{"num_hidden_layers": 12, "hidden_size": 320, "n_experts": 32, "experts_per_token": 2, "d_expert": 320, "d_shared_expert": 0, "hidden_act": "bilinear", "moe_layers": [1, 3, 5, 7, 9, 11], "router_score": "softmax", "normalize_top_k": true, "routed_scale": 1.0, "balance_loss": 0.00514, "balance_bias": false, "router_cosine_scale": 20.0, "n_groups": 4, "groups_per_token": 2, "init_std_router": 0.0106, "lr_router": 0.00101, "vocab_size": 16384, "norm": "layernorm", "norm_eps": 1e-06, "tie_word_embeddings": false, "optimizer": "adamw", "learning_rate": 0.00172, "beta1": 0.9, "beta2": 0.95, "batch_tokens": 65536, "max_seq_len": 1024, "train_tokens": 315500000, "max_steps": 4815, "dataset": "wikipedia_en"}
Below are experts of layer 3 (counted from 0) of a mixture-of-experts language model. Rows are named router (the router's row for the expert), gate (a neuron's input weights, with its number), up (a neuron's input weights, with its number) and show model dimensions 160-239. Each number is 128 + 24 x the weight over its row's rms, rounded and kept within 0 to 255. Numbers have three digits each.
After each expert's rows: "gets" lists some tokens that make up at least twice as much of what it gets as of all text. This comes from a sample of Wikipedia text that the model never trained on. Tokens count by the router's weight.

# expert 20
router:121171138141133145154129129183084120180118128174107136121126172165144162097089131131146107113139109125175132120116121137144135143163104101113139124129121152162108131121128115130162134162112160147128142114142135113092169139115132136118109177
gate0:124088119166087121179138169164113122146145128131105104131129172126099130200126113156136139088132120116121141122135133119111108161121134149118157119125143128112109108095114135098103142118077142130092142163113174130117154116139099126118143158
up0:164142134109121099139181110127105088169101171118101130098177134155082108130132176098113132148104092092139138159142122123115125156128147112152127123142121098134145132117114113088092131123144115142136126145083136153109123091050137091127068143
gate1:153119151184138141093150140118124089144146120137109140129106145119132104135085100143132099120097110118171055103121064159124143133153129142118128107160122156145114112154123155111124150104179129180162118105140141118088143149165155131143120126
up1:125133099149156107134119096106107129139106126133141156095113089131151152139117097176158120144139154171130152101058118118169104102132158165024138163138104123169127114151148160127139138165100063145117141124117117105149144140140105139144134116
gate2:120151141107139138138132141161133104154055115123124126137106194116144142100144197097145152148135085152113155098130123149144186170122157155128084144125105077139113085109128132096129151085117136122134125133100173140110115147123083150113057137
up2:111152133132148123173109149174125127111131097165140162102093148151137149138135097117117146094100109115094115096129146153146136161165135139128106139171109144193154093129127123121159101139126137137106101119130045111128131141126114153098139120
gate3:102103072109134141120111155131098126147129123163159131113137153136142140118153099137167080124145104157141142121164119140122133107151142106107106130111135176175098164119107131136131123110098128148144090143127111132130149101157124117103102133
up3:118102116138133127131147136091179113119134143123141121095171122149150123091104145092100163097109150072132139152112090097095113141142073145119117134152135125120160090150155118146124105138096131125111146129112064128129133127090092157164123185
gate4:118135124152117107151125123135150118132148151091096152148120131124151106115076129080159110128101141141141187084160127141128156093125113142139153101165089153103107140123135126154123178141125129147113106113153127143143153080075103134134174146
up4:119171163091162118115126141147095152132150090141101133143102162119141124139141127129145123099133097100097095134103177090159157130130155171110117133132156141136121104121089158124112106136144160138142182137132169108163116161116114153136167122
gate5:140137115158096213103141137120134122150185169120181093153148168139092098120134143154174123116164105093142124131102121144136121120128127142142107129108102146146107124090125115157137119125126139096158177135099120098118163154123119140114130140
up5:090100175141127108152126162139125150120112123128119157065124123134110160150156113104096137162122133127110136118138122129115137188136089105082131105143158121132132091102130119085142128138146123121141139123113113147123138112107161153137106114
gets: ":", " |", " the", "s:", " In", " by:"

# expert 14
router:105123110171088157118074142126115153102146141118136132090129108104082107139129160145157125139166108112110137122136141140140085111135133150115143157170124151145090131145078135143173116123126144149119115171126109106095128129134149120098102183
gate0:107100132134096153154101069143124115109136125133113102150178155125119086138124092128120120181081081146149124113151178143078119097107117160120138134115155142135109167112108091100141151138121133149149109117090145125119139120109153141084132156
up0:112156091129128149134118152142113163144146126116138122146145100109133096124153125113139142140124105145089086132152124109135148072107160149133128177118142153119158119143101130141155162092121110133148158132089126140114153106143110115136138115
gate1:111111159131111112130110129122161107116111157153139156100078164157146153105154145143149119138111098128120103137137076161148132136104113106112078155167083094122109141093127105155127107104150135108114154142130120126141136165111114141140130104
up1:096094167077173140145126162100113114129140126172086133098109152136135141092119148071144122129133108163148134129106122183121146147126122092097128077093150148129117126133170096097116151150107135140113181158111138111126130153134151102108129113
gate2:096126131114157127081140139137086124161100113098159109159120113129118104133140141106144136111092156109135097165126143100135141118123140094148135139113161136101149126140106167173109103133058131099091130146142095119146124089136102092107079101
up2:142128165123116129159141107156173155157117164146111147114141180131136144160133152104133131130121122161174119139103080131124111140105112108112063110106113098144164177128142112106135116156129145107148089122118112123154126115103126137118115130
gate3:146140108157095119148120138116089152090160143101148106125121153115119113108085116157113110142191140145134098083120126159159128125147131111087118099123147102126153113140111127106122093149130180127146150139091117148162163148178118098141113159
up3:144167062156110132180107161124087138067135109116164108135157094107066119128103070150119137137178112127112128070120168105169114094132141140133119126132135118124123071134097101106105093126142159135153091148108178147137148147126149125169140114
gate4:099155164158119152115139135134091085117146106104112103139068127132135102094137137107100149135136088173111184139125138128123168094174137128138148135124145108120134098153132118138094153117157115149159122120171139170082100129100155105172132121
up4:112128105134142126127144142168131149120115132113145134117117160147139140105075126162153145152141112149122133145124126141121158159092118094101149128154137152151156129158132084101107185102094111153101152131119123107141159147168138105093136155
gate5:126125119128106160125121143089109145118146148122152146154095125106107159115163137119134127114107145107122145103154122125141136104101132127151108137118153109070128149135149147139127139135133134077139110150178099121084103126097150118081118128
up5:157136139101087126164120101094168131125176155131119099070179097158141125130142131107138167133158141139141115117124141129136159129128104142095121105126150168132083113156125114142142118138127126126142126115120134138138121130134131131173123134
gets: " |", " at", " his", "°", " their", ";"

# expert 6
router:119171126127163124161086103088136149053113105142113123146165154145131148122105142109110138168126120118123142093146140123142108125107188145133146128115132136145128119153135101086138171107142171152165141123149156114139133133101118146145119125
gate0:131119138122120107132154186118076108105114111137107090089127127159121125138121156105095158117114127103133121121145094140083112158133049136135130105114163131125111139103120136115074120130119142142108121148128132165131137136129158086124107137
up0:121145128069135129134147155151137095129100171107155094102110141122142127148073127153082123146123089170105152126134119129137143162113099129180089091139113140113151152153125134108132111135105116126144109117139130170123123074103197129161101120
gate1:142121156176152098135127166117154118087151106178126132133133132115105149156144119139107131120123111138104130135119120155142170154125100088114130130105121099174113113118154108141112114121151171121101113124145127190119062144118126089122093139
up1:118103123108083148119145077124124148123123135158138133153131155119100114124155095126146105143144156107064148126167131124118174114139126150166145147095118104156121102154181095148119103149121109119127072095113114163146120147151137135117135155
gate2:166125103152108100102109130115103111150156102148087125131152143099135120123154109108127151127135173111156096132146034169129124076124132168165167151135118130118121125133082123137145132150138147142106102135124121128153113108124136182101077139
up2:145110130147126159135105145113122155154178110122126101191168099104120068129127147116117158110101117134158138113129119133153124115103151109072106137165119156114094140115112122150141152106126131120155125180151144099120147121116164127117113146
gate3:129124130124090140115142133139093169157148131122114108107068134137106104139142152135165109117148119143140120138111133108157126145097145157130098164162131107111169146124100140123175138134182116122153149101139139121097121109158168153118153150
up3:101133098147144160154170137138118145112091108123164117132165125059079116136122132143128147121089160131127115118140147117102148170114178099126134123122091111158100127158125141143103129147151111123120111122102136144157117116120143177114121056
gate4:103113123067123133100112135129092151151116115137104134118105114128090136118156111104136112151102086125113134112125123130142144124115132106136121124115154125161133137106110115126115080102118153106143098157113155141140075104133138146130110150
up4:149143143151138108142104118080107118115112118149148153146151109114106178150097126100123127114167118130153116125160126130112175169150128140132142129110145132146144097118106100110124125128166141123137133115139161166139125154146063147146123142
gate5:159116104133130137105112138110159122119117121131151107146128076157158079105106106121130102138122121112133114142108111182106124109104149097166107139138146166167143141111167116114146127119120111113107191108118148085129134123182111105092138090
up5:133127118117072173174136041129136107134122109124122132140150109111115137121155107109142168132151120155088167107181094114143108135103133150121123096148109109085118119159131135127099107106172107157156142123142107156104108140144149139150106123
gets: "\"", "ed", "ing", " made", " released", " known"

# expert 11
router:141125101135144135166136124147129163153123120076151128129120091158094108139166098097104127171119150137089122075162133125120120128087161105100148087118115130153097106164162134083114135157124122150096044186127117119139126133128122099098134113
gate0:138135126141119154131148135121141116110159149097119142162140104147105121125158108129163112133136163111095143144088115145131147120078135115187098127109137127144131126140162114104100123098086091137126147181135126134131109109135100119079130121
up0:087108074138121130165137097140165187124063116114108111144147133155154123132163126120117118112111143133158103129133140093121127099127092155114101193147147167139098132106171107094140129163136110101150136128159126134120144156179123160145075153
gate1:118122130158145156071101140141129127130117093132117136131105121103134087140149161172131140105163179097112103098151082109140096166137112107135144084158087107103169098151111122127079121122167131151091135146138122118129161112142145141100156176
up1:130149133123139086132106151120120154108161118105141136133101111128121148095113150122119189158094147086133118120106167125116170136095162127157140100140163117114106156128126084090120154152094128162092121142165113085155180171120128120128118121
gate2:108134166133107158140137160138136108174164124108157101148121094110136123148115151130132147124104124141104107164137136139161135118119150142125124097163108115127132133134110114126130137133068139172090145173183120158107076124158099126091089089
up2:175115082137137080092113095124128159139123108112085143123116135148149109124136074139111128153141131116108140139135106155103089118123120108129141080147126123139130127121123119152116079130139124065125099122071150146103136081091161134101115153
gate3:147135140119077150085109165151107093089108120116123124130178135161131183124090124136131098137106088135107129168134154124163135114149113070127139103133129120154094140137097141156110132121095128122121107152113109135147115131127118069111157131
up3:123123104160110158131071108149137120113110145152129120122129132160113098133164116073136108117100103169124168117145139117149100139124101120112116131149129118146095094153131091121100142146130122098091116168102108142185120153114091086124116144
gate4:109150124118109150148151119134124126114114102140140142136125130098147138127143120126140138097130127134131177150172054150123132117122142113154158151176133139077154131095131158154118143069141100117137129167092100124136111097092147161115144140
up4:142151136109143127144152103125136139161152123120097113123141104126146139132124106107114143167155151124124052124124154149116126147101082154113151116124131172148136156130112114121137172115065128138082144127142130137104161113129151132127103088
gate5:099111148130107125117130128149155118154088095121157114130144129144122106094120147181102152123137117127104126132140106147106086141122171087151187152172155119104119124099119128155093130167061118109123169175135142134123139081131109142072083110
up5:105099122098111124124078157149123129125159196149124170143125154145129158122115116165076129134115135151131150123115141111104173111154129114149173146149138152146149115136104170105130130132176146072146154111165117121148113114095141149144140118
gets: "l", "c", "p", "r", "f", "m"

# expert 12
router:163163140137058127095189084139130143131142141122108146115140119167132137142145111103126106186115156144134136089118098154152095116124138103140109147094116115107147122107122115106084095127141115113087109131155105200161130111175100140140135133
gate0:098081145147124128157116102131175183132097087117154128108143170135138150139148115141149127141125124112128150137099131112118108108094141136151120138139146124121095122138115080118099136148148097076111156178159131099081130112122125167103180119
up0:094062145125159140141110138168157138137086128150128126101110177095139153163127133175118117171124137056138137159102133121105111116163123114145117119109180136140100133150090109135141120153136104114112138147122088141132104134146131155133120116
gate1:138157093137120149110098139149130102133149135124123140096119156133132130120133136138122115119139119168104119115146119130135144186163146098168149112110084132160115123136123122150145154139145129108120106136167089163132132131187152140151144153
up1:088109147086121127175128142104112151135160094122099103158130144118153133126145166140142129192127143100138172129120155127156128128089167153109138136147136136131088163112120145105118110126100135105111154161110170057127151084126133112093088109
gate2:084121106088116183123104088137139152104103142117167102154120126129130177074124148130149120115156098136142121161123169131087153114111098143131094135163081119165144119140110120147145141127133140108132114118117145100127186172106139127118145134
up2:154139159151116119087130151126139083080178124122107104139122125087090089145121116140131163162136148092078110123112097122156109102152123146124134123107159149119123113111127097130165101097175149136144126119117073142152092147156125149159127105
gate3:132117153116157104124133132119134142103150155130113096124134167119154142129099132116147090128128148129133137151142197119116061093113132128129145117093143100121123096148136107151129123132086122147152085087118114145125132160155153150169185129
up3:148123140130126153118129169122119147091139167126140134133080136111108140164122129136127118145124129136116140130109142117154150067119139132114156076125149104169155104127125126072163138157095091162147120092113122174128101186149137090174139141
gate4:131115120118135169133106140194133128134114110146128103142137130134143129096121153147107142137096172157113104144145119118134110139119132136106159135105095128089067088131147145065104140098146131120130149143097133197128130128084138154125163097
up4:137142140124134139141120098134150087125116147153126123167132137176117151127158127179112086182148101139128138124089075117139099106144138130143182168156173154124107102171167130114085093117084092115164124140145106112086162092123115109125149119
gate5:132143129104089151127137149153172125101104133126145152098110111159180168046114136143116141111155123157156110182154090120112110106133124131159156133147162123153141110095151137118127132131155160145134135118105119134143155065098128085138111108
up5:148116132131114145122144132100142060123124156124079143200134134138121090138137110129147098118078099134106108099122138128181197163155139124097130092105166154122128120124122108149111114141129119138108122141122120171145126155134118159119166094
gets: "|", " S", " T", " G", " H", " D"

# expert 21
router:129116164111124134114127133160149102076110106129144157139165163103163146166162155125143144086205101109136104107130130134122131137124149089129109137123098157140201127132120126179132142072088123129115110120115065123119120088125121084137097138
gate0:143113075096119129158130093127126126101116105102113146167155133125118122180128100161101141157150130136097129110113155129185084120118105125101135143110111113132161117160112177145144153162120175179108139082136150116104136122102127184164116130
up0:166145120076111147082132143123126127140110107129141136122142105117192092101156129106108068130139102137110141147150143147134140112136148127156126098110106111084158101107144104155146146110109134097143124114162123139126119150172074081136143186
gate1:122131154139144111140121128129159166121078105088104104143092110145127108123136089110152142118159142139151118134128158192127121138121135094102129132081113120146165088174100111155083110166146160110126146151107120096151175160116178096100132120
up1:075137136140130150123132143134130124179092093102158146113153162114109138097118158100115115137067124113109166144122189091141140149089162133131145119098116109135090114106150125121120098125110176176137120165192178140117096118122102138108121098
gate2:086128100139094116158103127154148134134124149101089137137130113172091139124107162121143163189122130050136144094138111153120132101143151140117104119123155134141082143164126101086133119121137173154128129138119127088088118107111146147114103118
up2:164133137147123107111111120152119153101150106105099119105104144165153113182141108119091163147127104170152119102107148146135097116100163120111131142138124157137106144133084139135108162142103120115075096144138077137142127121175143143152160113
gate3:126126116176113171154149144131107148137167140106110125104151104159126112136111127160135150113155125127137120112143105139159146120117117164137149103094164073108083118102143104168099082123146126119146108137178131135103151146082127133126137145
up3:128125159111176128092138084091140136136131138166064136138121125108138114088061105103101169102150163090127139102140130114105149142157150131123155115120114127111106089135116162191121125123155128087156156113102120126138129129100119135142120136
gate4:115136145127137114104118179148124159116125102130135123095164087133102188112122187124142145133088143147115168146135141138136148167108075087130151137134107137116131121143114156132161178146112135140132080123164148125129089119144136169125118137
up4:116131145134167127100137116099142166150129099127130147084128089132094129119072154171106133101160138112142107122105142127117100113171102131135124112078117114120147151119122110119117173126124131155127121167149111103113094130097143186122145147
gate5:119131129118103152086108106159120089109114100130102159116136114165143137137110122134130155107148151107095132098118120089137104151143151137168115155171167109110117095111105093135104146111145146140128135139101116114153150106138126156164129161
up5:120125116143097165117159150174135125108173074116122120094126113152117133146108157129151109124094134129162123118141181132136097114096132139115096130141143108108136128129137091126090146146116135159097114162142151135153118133167176075137145141
gets: "'s", "ic", " not", "ian", "ly", "th"

# expert 13
router:110195145112162115150168150105111168151158151172146111145069098127143140082103113114124151158126149129124101186144131112132170123132105153145098132115104122111106141119159113157156096122131164108130137125096156107105126140145117139142163093
gate0:114138087148143121114147115120143123106120138150144117128138165122144097159137115144137084117171118131112134130118131182127117173142110149147108170122154097120198141094132113138143094164150120123100117123133115103095105129125149121147104131
up0:155099162141123143141074168145141108118118144124107117137146126146120139131166157106124187125134106118124118087129101080141130165139140113171138088118108088147088100139108158147110099145137144134150143125146107132166131120135115141120134077
gate1:111132180071113166124164129175118155160126090113133104126124132150050096110136134126134126158127114164162120122110117108139134095113116106156191111155136157140134151105117149099082134150128141144116120175137146099112158146104122131113168098
up1:119138123104114113146166119123090137137161152129133086110098186101127164154090138126135139137149093148137163151091111140151089142127071091081152165142150143131097101115133207114117140136121144136114146132138137133129139111155143110101185145
gate2:136107116127152102107178140161139152112121116110135133136167141159146128135138161127101135131110136128137063095162140098138117112100140129155118150111154107121114176123070136145128141134141111101125117129139093159098143109156144139125143144
up2:127134132086100126135170132130105179143087166143120146120124149119086130124088144125104148193124178153127149142162135127134127091114110104146122156127133180148105114096154119133110127109132160127127116090119151157113111173085108160157125062
gate3:120119127149160129100138154108179126118126130123123104108162119084081122133084142157126149078138125159134125131141091150151177115147169152113101110147142108119162143100136121140111152098089124092116138168130123095105098116186130138146121120
up3:109104144146138099174128143139104125182150154144105181149133132135100106106153105120161119166106114106092095144166107103122122161160081098110116119132157108144152133107144120137115134126139099126147146099169140173109099149133129110135115083
gate4:139138102105124118122095130129162147143086168142140119163141147110120138140124059156136102104115139138147136156144129111082098110116126180103095144154137155158106142108133096095108102150085125106122134137115119108096132102101143122159114112
up4:143105118166141146172108118158103128089178105123127130138112104130084117149117165144118152152158126101118135096132119117128140121095113131158168102150142079128123127181106141127104176091143124170086144107145161143108151155119110100135145121
gate5:145119157121076119115178113162109161135127091125169102130124140113103130096138104098096148144150132130112158158110109107095099120122098125132120114148141137107151154134156128124134116137124067102140157140112091072108152165124131135112106124
up5:213117107117128128100123113127143111140114149093074123129136098101136113163167145152141134071107124122113136135122107098115080134092133140151184140118135155126086100139136114096109173124124140186170161102160121135107086159125138106141152114
gets: ",", "s,", "),", "e,", "a,", "es,"

# expert 5
router:119155103115044114148134128078114081084137149153130127185092125113145169126112123105146161121116110153125110114105120177160149100166113171142140102142126110103127172122162116134106114114071095166108112114163132179112145181127125109142075108
gate0:145150157135109125160132133145137113117115157152103166103149115116113128101137094153148135110096118155099093113108165134119159175152127113126128130142153140141112113120113155124174117142125140184108123128134135140165119143123097137144120129
up0:174171095137145168153134087150109121136063147134107160078134080144123121126158111143135150133148103139110108129150126141085138155128142118122149098127157149112122106110118184103156136135141139159115142159131132111177114120118108113121149131
gate1:140178103134165090136133104127148116129079162119075138132110113142128121104140123108124074115109136070151140131100129145135112096129125120111117128143098150117122111099099074158156128170118121109110165122137167117104164132147131138088106140
up1:146161121138147101133132115105125153150130097147107127098128121107085155161134087134124143136122110106164108116131166094146118096118183139107107120132106140159119144140086085160111123156124153125134102118099152113134151123138101108093107131
gate2:129189131132142113128123131097135116122155112152137136120094136144122124119137130085145157121135101091139156096151126153155103121156147132160108116122120142134153114076106097131204133130132134141128120139154135130129122162128168129168123137
up2:079153124142140087155155092148121158159152089142121122120090108100088154199113113110126120111141097142124157138127087135145140129128124109093111131146118134142143117109162142150147134157114138149111128120143120128118125096127151159125118148
gate3:131195143147118130102116149138108119109135167122176109155173120121116134148100034139120133136138139155104125131107151112143158095144155145118174095084108135143126060142115137128181133106107157131164113123046118122170142123130155133143122162
up3:105108137124152140088112120113160128111136088136128140098158100132138122084114139167129122119112108100107141114120139183090183158132129121156176105141131163142127117152135119113136107141130126135120130186085116131192123137128113103139140141
gate4:144111148109127126090109154111144129111091115106089144111159105132145121070116098140107140139132126065151105165149095155150118123123151114105143130108157167126128140105133129160061131146103142156107139106094111124195116139133105125107116170
up4:122076093105138114133130156133132159158167118125109121134095133120124099131127117117098116103094091133122105125129166093128155116122120133091084124136113150135145111118150092169087092123119127121139088122188105147085139128174122121137144156
gate5:108111120128167090134120139107128150127140115115075106104089147102081137138134111103158108140172096135151148154115129128120119139128130155125118128153133166162169114130104108130174117102070127157113095156122125126107130130177105126148113162
up5:141151111151131117132130149112172113116140118137122118151141109141150151130142052166114155134137135088099118118174149116130121129134112071130112094092140109145132134143173165137157154126150099115126143089145119148160133107114147142160142137
gets: " and", " was", " is", " were", " are", " or"

# expert 25
router:141146130091150114162138108090139146209167126096133149124114118117145112122130094131134122071103137137128162133096136140142187123168105124184137090127131123136100119123114104135136134156140151153158176130138144160130135119145137083159155157
gate0:131132127129149147125137134123147159132085144153116131116099141094097122115140147110125127134131122107105106087176124135104133096116136143109133065116109166117158113119131104150140129127111121122138117159157102136123113147083119137110178131
up0:122089148090118145124169175147105135133126121157127124124119119084147151092142173150143109135132116112130100140151072144128108122143128132179135085121115117157141097119160115132120079125130070102132109143105112169124142148162144105123132190
gate1:127147130180121151106155103122126124134112133089123127110122142192115162149134124152134145132119111141166139085089150127151130146111099130124180167123130102154148108127157093126108082133119154121150114137133120136108145104181140101106133111
up1:129104139125172144151157093116150132126134104138127132178102095157136183171158110216117120106109180131137110129118116125096144111138140088093103160121172137102124136134146132142136135131108137157137135121149098117145152061156109148142136095
gate2:094165135124130100127151123151142142123176126128123103132132155137122132139110157128147119121109098073109134148163120104120083097143179112179144102105146139154171151132120106141143144103086123103190109122102104073122132147097106129114142059
up2:125147128129156144147193105141148167109157175144103140179125123168180139159114106154130143104129114088137127162147111119103116087134152163109132106134140111132142131149094134167110159121141090092114101110113091141132107132102137175120106108
gate3:126084111114116130157109098149118141137101160143159173144106124118099085111151145129124072144123129142135174119127112126114129160133119144150092142152121078119127136128139115131154133089155127142172143155101166153088169084174167115141129084
up3:156125138108067131144138088153099153143179142103152142158115137099107101171065148153132128139125109100123115084145136160153146111127145171155086132138140108148142114121136137144110111147161136133142150106088094138131116139125113112148108114
gate4:144088107109103116160143109137143093121142148108178109123128096129132140129144155154129154144129149153106150134141114141120125148106133150129130135098123101127128149088141102139124100147165123087110096090168153116147094179122166108135106114
up4:147157150075100142135095133110123152119148126127125144117111125140148120148100085143094105119092164104126104180172136131166145114139127142111163123100137099142097096086168067124173122135134158155122132138129151146165166103162154113127147129
gate5:117129146164119163115142156127137125125116122190141144096141129152186175114105157117089116122150112128138105120136093141137147123134132157110124128135147103096144120104117112108167189113123113152112140178093100139135126101098118133110143164
up5:108161102116133115088179089123099171148107130128134131093094095143116117082132105170107172100075158135118105164118102125149133164110136141157144164171115123161133141146117121128137104163142098118139136105118181171107091115121173101150120148
gets: " of", " with", " by", " for", " to", " from"

# expert 2
router:116094145143115148120145169150140131094137110197157133127130164089126166133154127165131117122103167154138160168122119089129103139100100115089145093109113125085094117097130145092155137101146106137143106064119138164132107137131140102164127107
gate0:119126110134133108109167149136164171115119176105130110140073122161150132133101115157140132109169136134094152122156058118152089114100151158132106109113166134150119120145104149143111069104132128141158114150127161154121137113154145156138127124
up0:114134100111127116106110167182161135105073157111156130135145126132152142158139139115109115160139170132142121086111129162142112132120134120107096111115119129111157120144108102131131084103092116150121137150093105100101133089125112125095155144
gate1:139115171153122136097110122106109116159154106126103128156143080141142161093149194114152177136156127112138098127127126112111127124140148118125149136169140128119142092124115132100113115149160134160159123160139125112110139152105150092162161075
up1:127124126150121175107133122125093111170168154096109159158160089102109086155145173131134143183124130137139123118103123109128146171096103194121133132097160116126139143148088150113138131095162120149151122097156136085130107112137140120132142119
gate2:159128124134153093140073167135132141160114138141083154131114165062157097152151077080077122124087116148148151150118129090152140139149177122111166128095092188091137090144136192148155142148106108166154105130142117157096107157093128143136131131
up2:134155118151178132080123155079135134139096127124185135068149128119118135105166136115124134103153130105113123119126104113167153148147159145140131099149145144155079133124137117162114100091151132139140123132146107144141156157123110101155107163
gate3:141142138109108144148157108125105153117116128158121110086099130137134130168140083129157103135123138157128183144124134157139119110115112143083107148124140141131099122159109077116120076129101115099090097118153159148096166150187161161123116130
up3:130098118129121144122093158155151134126137115156104122079125115096138171124155106099150139089082150156164127089118182105155155144147147152109134136098133129160098159125124122078143123080120132136089102130118135130133131142150139142165140095
gate4:094098148123118151142118151165113104098131094115082129139110121132134126150148148139123135157116123137115129107049129100135162144146137145150134120140123077133142086108119168117130076106114172135128112098119112125110117158122123189121162118
up4:117145110108088134167136126102163117128101110116127125114132150140122094149121150147125146145144112144095096123115123149119138164101131150165089151139131134172124128164120135138051082146135130125135126097082140118135051155113113145114087108
gate5:146113115130130124109135132161093144135160178126104140119106109116113138113163153128169156102125151084124106113106138118142162113118139152106089160127105134160152158121118117124121094134116167085144152105100159104107143114119087128137155167
up5:139151150128111109143106125103180127142106126114161133143142088149077134130151097093135155111113118136106092122160125110145128162138137142110059146138115146154138111135148119147141103156072181140134106158121093150106137154144072183176148148
gets: ")", "er", "ing", "s", " out", "et"

# expert 8
router:132170141150102116137140151106134158196172126130149149128080128086124131077103109114151086069143198109195135153103126086129142094179103122122117157149122159103093120173156147135122144194119098132141151150123104106117130086131112163138169138
gate0:104153118086124161148170138139094110131085119103109128127138185141108114111114115119140116147127119166115120135150183158141135175128125122112138106156088179135122112106139109110109108135117119122136156102091141131127111124119101128094122123
up0:129105108129172128168142095134119107142163092124190115170125110133131148137145139164147124144143162145135114120105127110102139158131109197124166129126144082122115112130123145102106155103144100173116118123075112143133131126127104115119092131
gate1:113125113137114131135116115145145090110115147144141091132113111124132172139122137081127179141108126119132192133132065124175100137137107136148144089124118084094140125140114152073172119127112111128128102148191126129109149117114129185134119139
up1:127179152113121118139095152103138104134110100132101139120131169140155114129146152116154119122143138126142111148136168133151103117142132090121107136074116141108130107102126163128174099127129140120116131102109110115141146156103144133133162117
gate2:155133118150127104162167122084092151122150100085106115137132134122119110159102157138109154128127116123133141112061152126112186140128141133112163129157130130106124111110136171118094116138134161129115137140139136114153134133161130081107151129
up2:150105117163118144131138137140119124123118080126141149112116113135145142138119137115148138115073124153191142127104134152148140133146104100116137135123125159133128115108116103130133065137093106156108150180125102097118154139117152157136142106
gate3:147128164111164100160144126168146109132075122151133152135120118114150171137154111116130118111140151134155098136101095146120096157117122087156122152106115154127132100122156109151145146149137099103126123119160098140127127126121124076112150124
up3:105131123117108144132119126121109128139109119054118114161100117138161123114130159136140114156134143154136187126132172178126106132114097158106153094106084122118184107128157082147117128105106132096149143133149183111138143126146131153149123104
gate4:135104113170138084079134154119160116128126171104149105154119126118098125129108140152150124122134098112162127118103138130116130141123075196160142113119172119125144124129140169136114137102112161143166144177164172102097127104166147086134132146
up4:119130094124073139095094118150154116133137104151160152105140139155131123144147147139107133102135118126121112125181124130180089118142172111148134150125153124131138123118128140098140126090096152116101131120140111101148139110137158175135110133
gate5:125170131146079088127102148118117133117102129149108131129137156121101075132122148113096133135110106152107122123106121116120153094122113089138143145121158126104149137135133136117167115169150155116125086071150116138167119164122161147123125110
up5:152161089126162110125116167118137111139088141156154160152154079135133146127131129136065114116155155097159124139138124114123135100131116126159156108100145129122106154146101138117130165112137109126144137168154151115145143112158141106122095111
gets: " in", " |", " =", " In", " of", " /"

# expert 7
router:109121130108167118123123137088134122071133073142134136104112133115158135099131105144098121107121120144106106132124149142130173133126143116139115163128142144100060109150123134157153133168095126153075145111152154120144126100159114123125155155
gate0:145187188101123094100136161121153125112108132125157139099157136115122117143106122144141096127134122132135127104139112134147130145175076088146125146131109156150141097138137122144136140132129087139134132110159102165137148127150135099156119146
up0:139129157097095117139142158128190111111152143120147151131163140127108112135112103146143116153117143118094142107160123107120120149155072102125147126117158172162132103132150143167087133122153068117119141112164117134135144138144113094120119089
gate1:152140113139164160136130124127076120105171100136135145108076126084101157149127127158137094113067132110069094136136166150136155172133196164109088122111141171098119138142075094107122164133129135113122109177081116114163143122124136096123132114
up1:133149131102157128139158131126117184170122131102110144144134112124102111176132111109072157109104148140129145141152161111114160143138098162116138124164133147144156123118116141147126115113118133112108108160114113144138090168138168087107082117
gate2:120187116199149159144124130147144091149135118138129136117112094125106151149115133100111110138136129111142130143129099139096160119143148122095140135065095106163167128153105109147119088118147179126123198136085133142149188105107107164118084138
up2:116116159120095126108152116148100121125136159140166096077135132142111135109122115140129155087090108154095147160094140119125135124173114152141142098141147113145124098168131120123127127125091109134134100114122098148149120147164142115174126116
gate3:144133122139145117113099152138132148148136129105147113160134105118117143080183144114190143118136103131098129101098141121085086148126138142150134123125089124129129124121149141096133117131162122130108147157125159097142117147102154136151080099
up3:133095139152151107172127155102130121113157171119138124171087113131161143137129139168111163107114113099149130149120105143129126157128128147164132148136113117113128102148128126138152138121116092116135142159116126091109150138100145140146105105
gate4:143113138147108159137167143151122145106130118114133131146116118110111096150134163114141098122110083111098141138153123109149115109102120170106145143180138136064124148132116148148124166148149144178154070132122170147101106128101134167124149155
up4:136101127130146167115128134139128144140113123144086101086142151100051112166119125158147127130076099116092141163159137103118122148167110179133181105112120093185154126152108110141123162096098113136101118142124156158103142141124177114142116150
gate5:133087124133122140155092127152066077118096108160105126112110132116141137116139129118139164149062101143142151113119126106166119128157092101137117136169174135121111094118131144138118093132110143113155153137132128122083142123135104152118127125
up5:149164132139142169105118117159132108151146129104136155145122145164130116093149156123152132186122146139160151107157142115135103081133147118115125133158152153121120132123133126159106111125134129144142162096156125130140100115110166106098170094
gets: " to", " as", " that", " would", " I", " can"